{"d_model": 128, "activation": "silu", "router_score": "softmax", "balance_loss": 0.000816, "init_std_router": 0.00666, "norm": "rmsnorm", "norm_eps": 1e-06, "lr": 0.00541, "beta2": 0.95}
Below are experts of layer 2 (counted from 0) of a mixture-of-experts language model. Rows are named router (the router's row for the expert) and show model dimensions 0-127. Each number is 500 + 25 x the weight over its row's rms, rounded and kept within 0 to 999. Numbers have three digits each.
Before each expert's rows: a language model's description of what the expert responds to. This comes from a sample of Wikipedia text that the model never trained on.

# expert 22
Verb stems and mid-word pieces in narrative prose, often after to or he, such as disturb, find, teach, increase, garnered.
router:503454529475486472532500449481497482486520514535514514491484476516506487484477477507523508503478502496477516480504467499462510494507487524488456519469506518520499490512453463543522461487512470477503489509519544531499521493535494487522505444472502491502513492517489549508461459473475491483513542493456520519496511443476558554510468493499531507537530473490559473512484523492489485515449

# expert 52
Generic head words ending names of schools, streets, buildings and places, such as University, High School, Street, House, County, Avenue.
router:489523501484460495533553529542519471499532463508500491542478524483513509534498497481472516466506519530522467497471445462498447493514501452504494496490548489510517499502518459467505523545540521468502532499472505455531459488516484537504506533480517475497472516491531511468482499436504464489485523503484519522509527526473501479526503499518520497466462482473490468512489499497471526526463

# expert 58
Markdown table separators, section headings and infobox section titles, such as |---|---|, Personal information, Government, ==History==, Rank.
router:537512477484543496477469503455555472472506507543480481471491466504554499523520501541476503519504501525469477512527466577506459511502523532499539510474517498524508490504544466453481481516522478496455518536486472486492515493503512481500473510496469527458525504507518499512541526487533480530473481532547472510497517467509503504500532517464470491523485509523485546490472488514522514519516

# expert 28
Nationality adjectives and prestige words in institution names and places, such as British, Royal, German, Institute, Arts, London, Paris.
router:512547513474511459481469520522532446490528489501519508472545507480529451524525527460511482475500500454525525479471482509507466539491492554516527549495536540482525496530485547513516495526525459517486455501520542476512526499514480479501471487438498500537507510480472528491498474482486514449534515502496460475524514475481491517478516496518512461481496531507510500516516468515492494508506

# expert 14
Words and numbers inside results tables for sports and elections, such as platform, Friendly, break in breakfast, percent signs, plus words like friend, campaign.
router:507512520518562546479501492502490503506520489492520518509463474520495530476535536532451484518453510518481483488457499537493534506508515471488512520499520471541511479516514503464483477465480526526522532502534475463522507514497492528425525517572529481480488481525494523493528526507468475492455513521474533505532528510501523480499461470501506490483491488518516542505487522460519459489496

# expert 29
Preposition or copula plus "a", such as as a, is a, into a, in, mostly in descriptions of buildings and places.
router:480492527509472481503472537528530446502502496525516491497537530449501481500481484469551520489518515437492500511481474479561510521523483531533511506494502509518489546513467525495487474521491518510486530517451527530527515480509509483558517498529509525511493550496530527503477477541457551524512516496528523477493492531495487479479482523454516471497459488492513470494518483525534480496532

# expert 38
LaTeX math symbols and subscripts such as ^{, _, =, and colons or numbers in durations, scores and stats tables, e.g. 3:46.
router:527477506497518528503514470512511464494459484488518536449486499511470460515506444473528499537532505490506514542474567499519502511503510533509520494502510479459477483489507541469534448504471455522492485527518526536479497500500525451518511518510472521508503527501489452496507494497479502484497504519511531488484462503469498534449454506463459492544529528536466491518499497524473488459509

# expert 10
Capital-letter pieces inside abbreviations, acronyms and country or airport codes, mostly in tables, such as EGY, IEEE, BRA, KEGG.
router:475531473519507529526534495489468460507507477472484503529513481550463515526550517486487487509521510520501508556462499496516504459484500469502522485525457466507534488520507500469506511500470480485497459477492506478498525482524486550454467520493482520535472506504525457472518571488528532515477502525494543501521495491465464504532530463495482488477520486510446484467547484502517496479484

# expert 11
Word pieces inside Polish, Hungarian, Czech, Scandinavian and German names, often diacritic letters, such as Śląski, Fülöp, Örebro, Osnabrück.
router:508491536537509525467482522457504526509497476483489494495518467512517527463500526521443484516492510528503503526497478503492529500501497514510546475551499490541494514498503514483530518528439493535465503525485497487517487482467469525481525497528527509547486483435488486519510483495492483441522510529439533481528499481498466473441488549505516519472542502469500514520491461483519527502474

# expert 51
Words in sports and business prose such as tick, touchdown, NFL, United, non-League, $ and £, and moved inside.
router:458430470480440515510525544496461503521567500518531466528440487513495479532499469487483490499505525543508501500475500480453528509517505514453511488489484500478527536472498512499500472493451550486491487460472502472476517492477506530481495507510524497470500504501503527500477512472515510492486502465490550504492511519503537494528468494531504447515537449488488471528503533495507508520497

# expert 8
Short subword fragments inside or starting longer words, such as mar in submarine, ub, ut in utilize, emb, invol.
router:479486512493521503561490515489492494518455536469465491473492501508531443478466488488536520507484471501483495468560514519488513538506489518529492506492497524524485506522518497518470492527466525495522517471464475555479523518556505463534474503516474492470490518535484499523506528508456482514479476518526473491469448537503505496521480488491481499579515528489525518502480551511527496497518

# expert 19
Second pieces after a capital letter in names and table cells (Codex, Pheu Thai, Wetmore), plus of the, are, and math notation.
router:505516498523517547540519498485498524497467494475512543501514423512479498521481531490526519525515522464494485529501545524501469518473505549503544491525509476491483449484524495527497501514536439550472471503515482473489486475492491464490515515474510484519474509524518467521546491486498493491501465543508498501517450519549465497491469520482515514505485512523502483500461476509465493439524

# expert 23
Closing parenthesis, colon, semicolon or table bar right after a name or title ends, such as Lauper:, Renta), Mills).
router:507519487526541512488465470489473501475510442495537545510535478530484494529515516515485451494512481481514523446507507510492458515478475456447510482532517506527519480518513469489482535473497485531523499493514543494453505504474478551463509501464496524523566474485502479455505503515491507485492548472498523531498536501494503505507518473530497517467529502455495536522506501477515542482512

# expert 41
Digits and separators in numeric data: coordinate minutes after °, census counts, semicolon-separated date lists, and table cell bars.
router:514480568497518523530531537508491491518501504469465499527467515524535512486461430490483490532507459538503501482498486540491460511459518499541509501498476508483526478494504481513492513512537523484497516495471457521487507513531533504518495529532464478424498545437483492505489505490506506491491532522490487468482460496503509515501511472462487488528463498496488486448482523547522512523507

# expert 12
Kinship and person nouns like wife, daughter, sister, child, plus middle or final pieces of ordinary words such as stat(ue), al(tar), pres(ence).
router:468457532495515503571513533476492486518489515504498518503506466558509491469491509472481510493484480460504491487524513517484492492491464519500497523487489545499497549476514490535495482513497534507501460501500519560478559496556493508513456470485523503442506504525491527508467488498478503483509473478480503500469514515457517498522463464503566486547517499482566514499496496480537494507508

# expert 47
Continuation letters inside all-capital abbreviations, such as CNC, PRC, TARGET, MLA, ESPN, and country codes like CZE.
router:501556487525475496500516513492465436460511484499503527498497460520493476544525525492510516504531524478523520541497518492520507480500554509501511503512471482491491502495488555511510492514473482510497454469523531478502525484500492504514484507479473532543483514485510470460505509456534521502472501513520541468531491462453522496504517474487478491491519503538458452452559482537475475494455

# expert 7
Mid-word syllables inside German, Dutch and French surnames and place names, such as Eschscholtz, Kretzschmar, Badalucco, Wengernalp.
router:507484505478492492478459525520496474523502479487517440490519467504516469454502510496469499517477499509509503518506457558515526521505477493500517470516489564540502494511544484451552490511518468570493493527527527469511491475512478525492541509455484511520509489471492529490473483490467488496534496478483461543537503468518466509463500496508497476471532472461489536488487531475535502506489

# expert 15
Initial capital fragments starting names or words at line or list-item starts, such as Amb(ulance), Cl(ub), Mc, Ed, Re(id), often in UK election tables.
router:493507459458502488506482528506484526504474486507506479500429514503504464504526525516512508487522460503503496501475536527488512502504503474442540496506488501500514533491485531507509505504463540495502524515515477487512464483511510492487509519509598480469508475472559551502437513511516502539535491449516480483490476479497475501552524499472516489509480483480526543487520534475522515472512

# expert 39
Romanized Chinese and East Asian name syllables and CJK byte pieces, such as Xu-we-i, Ren, Yif-eng, inside names in sports tables.
router:488469459460533523545471470535460486516454522474518549508523519500495501435502511510488508524546476486490486511537511499537466486513513505487486468513500498480502471516480513502552460497543476482559515510474488513524495484532527462506540514505468487494502501516486516519498485515497483485477503516511473493505459521530444501526507530487516535529529494523471506479505444453478496469529

# expert 1
Accented Latin vowels in transliterations and reconstructed words (ō, ī, ā), plus common function words like to, or, and, you.
router:515474498512519487506522477487524501516537483502489493490505496486497442525535468465503482505493532454450500508526500499470496532484448543549519496498522478471496517457475535513452505498483439518498470525502520547503515519485521469538487477471470522470501505499472515527475527526477493489458520559532493489476481495512519529529491517499513516507486507567485484519482524480492457483459

# expert 21
He, his, was and he was in biographies of academics and musicians, e.g. "where he was awarded", "from 1988 he served".
router:461448499489494478510509476498533492530532492527551436540499484509520506513498476521511520467498513493448474490493490522512484521457475473499521505535513491531477438484508538488527510489506464506528471527485515534477502492492516520507473487430509495531499473460519520471490500517514516455561504532468474504489504450457542523467508514488494496497478497458498487524491535492475499497498

# expert 31
Table separators, numbers and verb-adjacent words in sports career text and squad tables, such as played, released by, | DF.
router:478463546516500577550525506490532510529522484485497486555493503519521537491485447501464454476493492514520502528526507485477474476494492476488513444523499484554522501473527491488504516522464539444528517478483488505478505524507486520460473511494526512490499463470504508510518495511534502496512508486469507551484497542487486519500521491463505459520527516490509490525547484495526539525531

# expert 54
Nouns naming a work or organization after "the", such as film, album, play, song, series, project, company.
router:487515522500488449499505502507505479487525518514536450484546491504502491519482549494495457513487518487470517486470463476474537504541494472524478541493501515516457492510517512517504558520527498487524458508472514470491484534504504487513468552498477481510515504476510473503478559452491485512563518494486496509502531504509522522486557513487479474472491473509532460513454507513452485543472

# expert 59
Equals signs in abbreviation legends like SV=Saves and SMILES strings, plus word pieces in racing result tables and heading ends.
router:490521533490525491547529480521492522512467491429534530514463510527482498507527486530442468548486484544513512487494509491521507524482481490526541494532517461522501511505526450488548496467473503529519503532511516483477505468485497504512550513517489524516484499534517461495520505495474534502468487523497521493516465483519496501497486485497455484516479502439471488463505523452517519451530

# expert 18
First byte of Arabic, Greek, Thai and Japanese characters following English glosses, such as Arabic names in parentheses; also some commas and word pieces.
router:548501491458508462491487548508481441497460529480476496510467551527482500482480494513535516480461533530486521505506511524501473538465470542493518493473477443464537490519514519515469467516499499465475465485502498501442514493481470502517531485485456520460530525495493522481457478488484476522488510526539494519458511461506519519519510495472481474508519501529525481509469523496480493532510

# expert 32
Single capital letters starting a proper name, often after a pipe, comma or in, such as C in Chennai, N in Nadal, H in Hard.
router:523521473517494480456472508461499493480480462469479482492509510505484502535469492532495495476528512491531517491485518493534541463532532464498487484471483522471465510485448538538483534465504520463503512451522458523535465515503486509509522513512499534521510499480542507500499467548527502475492496474498488554518464492473481449526518532519499515444525479478528523486521513525463498469521

# expert 6
Opening pieces of first names and surnames in German, Scandinavian or French name lists and tables, such as Fran(ke), Ann-Christin, And(elén).
router:498502517515509493457488486430476517517469502478474505542513488504511488444530519480469530522458479506510508476498519522522519555496481515478529490498493518498503484463495504496565513499467494542495509532498497534516507473469511532461541533499508496517478518454537507549515481550485496487508446506479479492526488454515466530449512510514472476507520514501512527520491454464520500515478

# expert 30
The leading 1 of four-digit years after dates or "in", year-range dashes, "(age", and score or result cells in sports tables.
router:512464515521501472523497551479510497536523475474478474509457511479541558510447506510510496498502479507507473546496476519491545486452475487502509477518524504517512495474523494488465487512530531466502470444525522460474480500507482476522515457490525523516470497465513485500473501494477500512536521520475510502481449484476446529501512552461515502509446479529471529491489535510518496534507

# expert 57
Inner pieces of long words in science and medicine text (admin-ister-ing, stream-lin-ed, adv-ers-e), plus pronouns like it, they, that he.
router:512524527497462497531514495523471462503511516525525513485515445480465511515480511424522553511492527485495501486522470512516480533521493505492485521535494481459481492467473487510473453481493521513499515526516541561491529486489514467572471510512508499499468524518498487501471486472470474505494528541505494482488522502493565476462471533504467494510469519499519461511489520510502467491459

# expert 25
Quantity nouns and word endings in species, chemistry and science descriptions, such as full, half, amount, compound, slender, example.
router:522506546528501480485515472525503471495453513532539512519516464490514496493447515489518492504471551487467516491471468506476537491468517549523516512504477482483486487481506518488507443463507521561453532545531539513478521475532534478555477523536490488453484512519480500513487494464464506488520504505501532461507505471528517516489459490459479498531483505482524476495514488516498509484524

# expert 55
Month names after a day number, plus commas and dashes in dates, scores and tables, such as 18 January 2012, 6–3.
router:507464498479520529485530541495507490541510437476493485493421535476490516516493492519499471517534491480492492537516524495530455527479508508511507491502516471496542514471563489504504537504489497494529543488470456472498498503498505490441470503498556501511496471492487495540514520521473499489498512497535484519456500490484454521497468479473513480540499487531469519548480529530482517491536

# expert 0
Sentence-final periods before a new paragraph, and the letter after Mc or O' in surnames, such as O'Sullivan, McAfee, McSweeney.
router:501518477499516526495472538524503515512527482513516500508486462511515454489530466512512500492508463519528510477505501494476532483521477472429536483497494505496484575513468492525471500517480501561516518502524540508470455482491448514490518505494582472492517468471498509471464498493496486523532496452514499501494481491506504530516506503484537450518522481460507543474481512511547517512508

# expert 49
Syllables and accented letters inside Spanish, Portuguese and Latin American names and places, such as Quintero, Guatemala, Nadal, Belize.
router:488494501543522544523507500472505522516452499458517516455515498543504536449516512500477483475527504500514551507504517492472506498495482502516444480542498458479525446474513491528502455480506506536492512495498529521491521487533480527502453489502496516496501492526495511471509452510530494471496493512455458493509495552473501508489487467527544540557493497460561470510514482489502522501504

# expert 3
Numbers and word pieces inside pipe-delimited sports and racing results tables, such as goal counts 0, lap times, loan and International headers.
router:495500486485495539483509499491494517528512452509438492525467463508535507497488490489443502496548511555501475503475497514494472531466486510524528473552528447535532491489547472452509461452456481464502500523470471497481511487455489521468467498509510505448508495479483490513530473495499506506487532502501504531517514531499462511488463503535471467479534509492490513527483469487498488509520

# expert 24
Periods, commas, dashes and colons closing clauses or separating dates from events in timelines, such as November 29 – and Preceded by:.
router:542471473521489490484524525507529474498516501513478511505459531495479493512476528514501516438512488497475460515527481451467478510546518534507476511487479532515488479508497490554476532483489528508504472488503493516485507526504519506500486477496511497510482460477491503555505537528533462488465525461546464493467462480496529505505504507529511518517526517524493449529494576559519531511521

# expert 20
Noun suffixes and abstract nouns ending a phrase before punctuation or of, such as -etition, -ments, -ification, history, at the time.
router:463510494511461494486505524498511475490525487545511506489501491482511483528495514456534520502472502508513495516510451485508585453522504518481522475508524505495535552487468496498495502523562478533475483552500509494489498509513506515538477483504503468509517509478502514483505496442554521488529493450483508468522536476500531521526525524508529546487500472474498465510482476493463508521437

# expert 45
Hyphen characters joining compounds, names and codes, such as lower-income, well-grounded, VFA-83, Eun-ji, plus en dashes and prefixes re-, dis-.
router:526487525498535560528469463509474477500501484472505487458517456520459483496517470513458478544489480521515484480533479516504517470513494517468529478547469469477519466538488459510520470513522493539480514542514527496495455494480488526508548540498510507515510503510463519491480491511462487519461470508488515505499476472502471532450518464519476480480523479459500522482493469498536544512506

# expert 61
Cells after table pipes in results tables: country codes, episode labels and abbreviation ends, such as ENG, UKR, USA, Blvd., MetLife.
router:460490500504534527502495492507529536523548436549512533499512462535481546531494484474461476545519511499497513500505491514495493501468461464490500465504517471502531509499540490475498469447478514491496524510508481456474483470471464519458467505529505498511519475517517477502544482520515537493477523510512510519526557494503506489509495498543519494481525497492451507516486466443468517489535

# expert 46
Endings and names of states, cities and countries in location phrases, such as Dakota, San Diego, Texas, New York, shire.
router:523508495500470490506507514515490484487512443534486489495489504503495505554529514485518516489488515507521526481529475471498481517470537506506483482511561457471548544528488500520450454558492504467510509525479520490511489461481482518490460471461510481537474505491522542473514479503531469522465517474481458511513534541500495514543480492498556488469534499466493536523516475484520508492468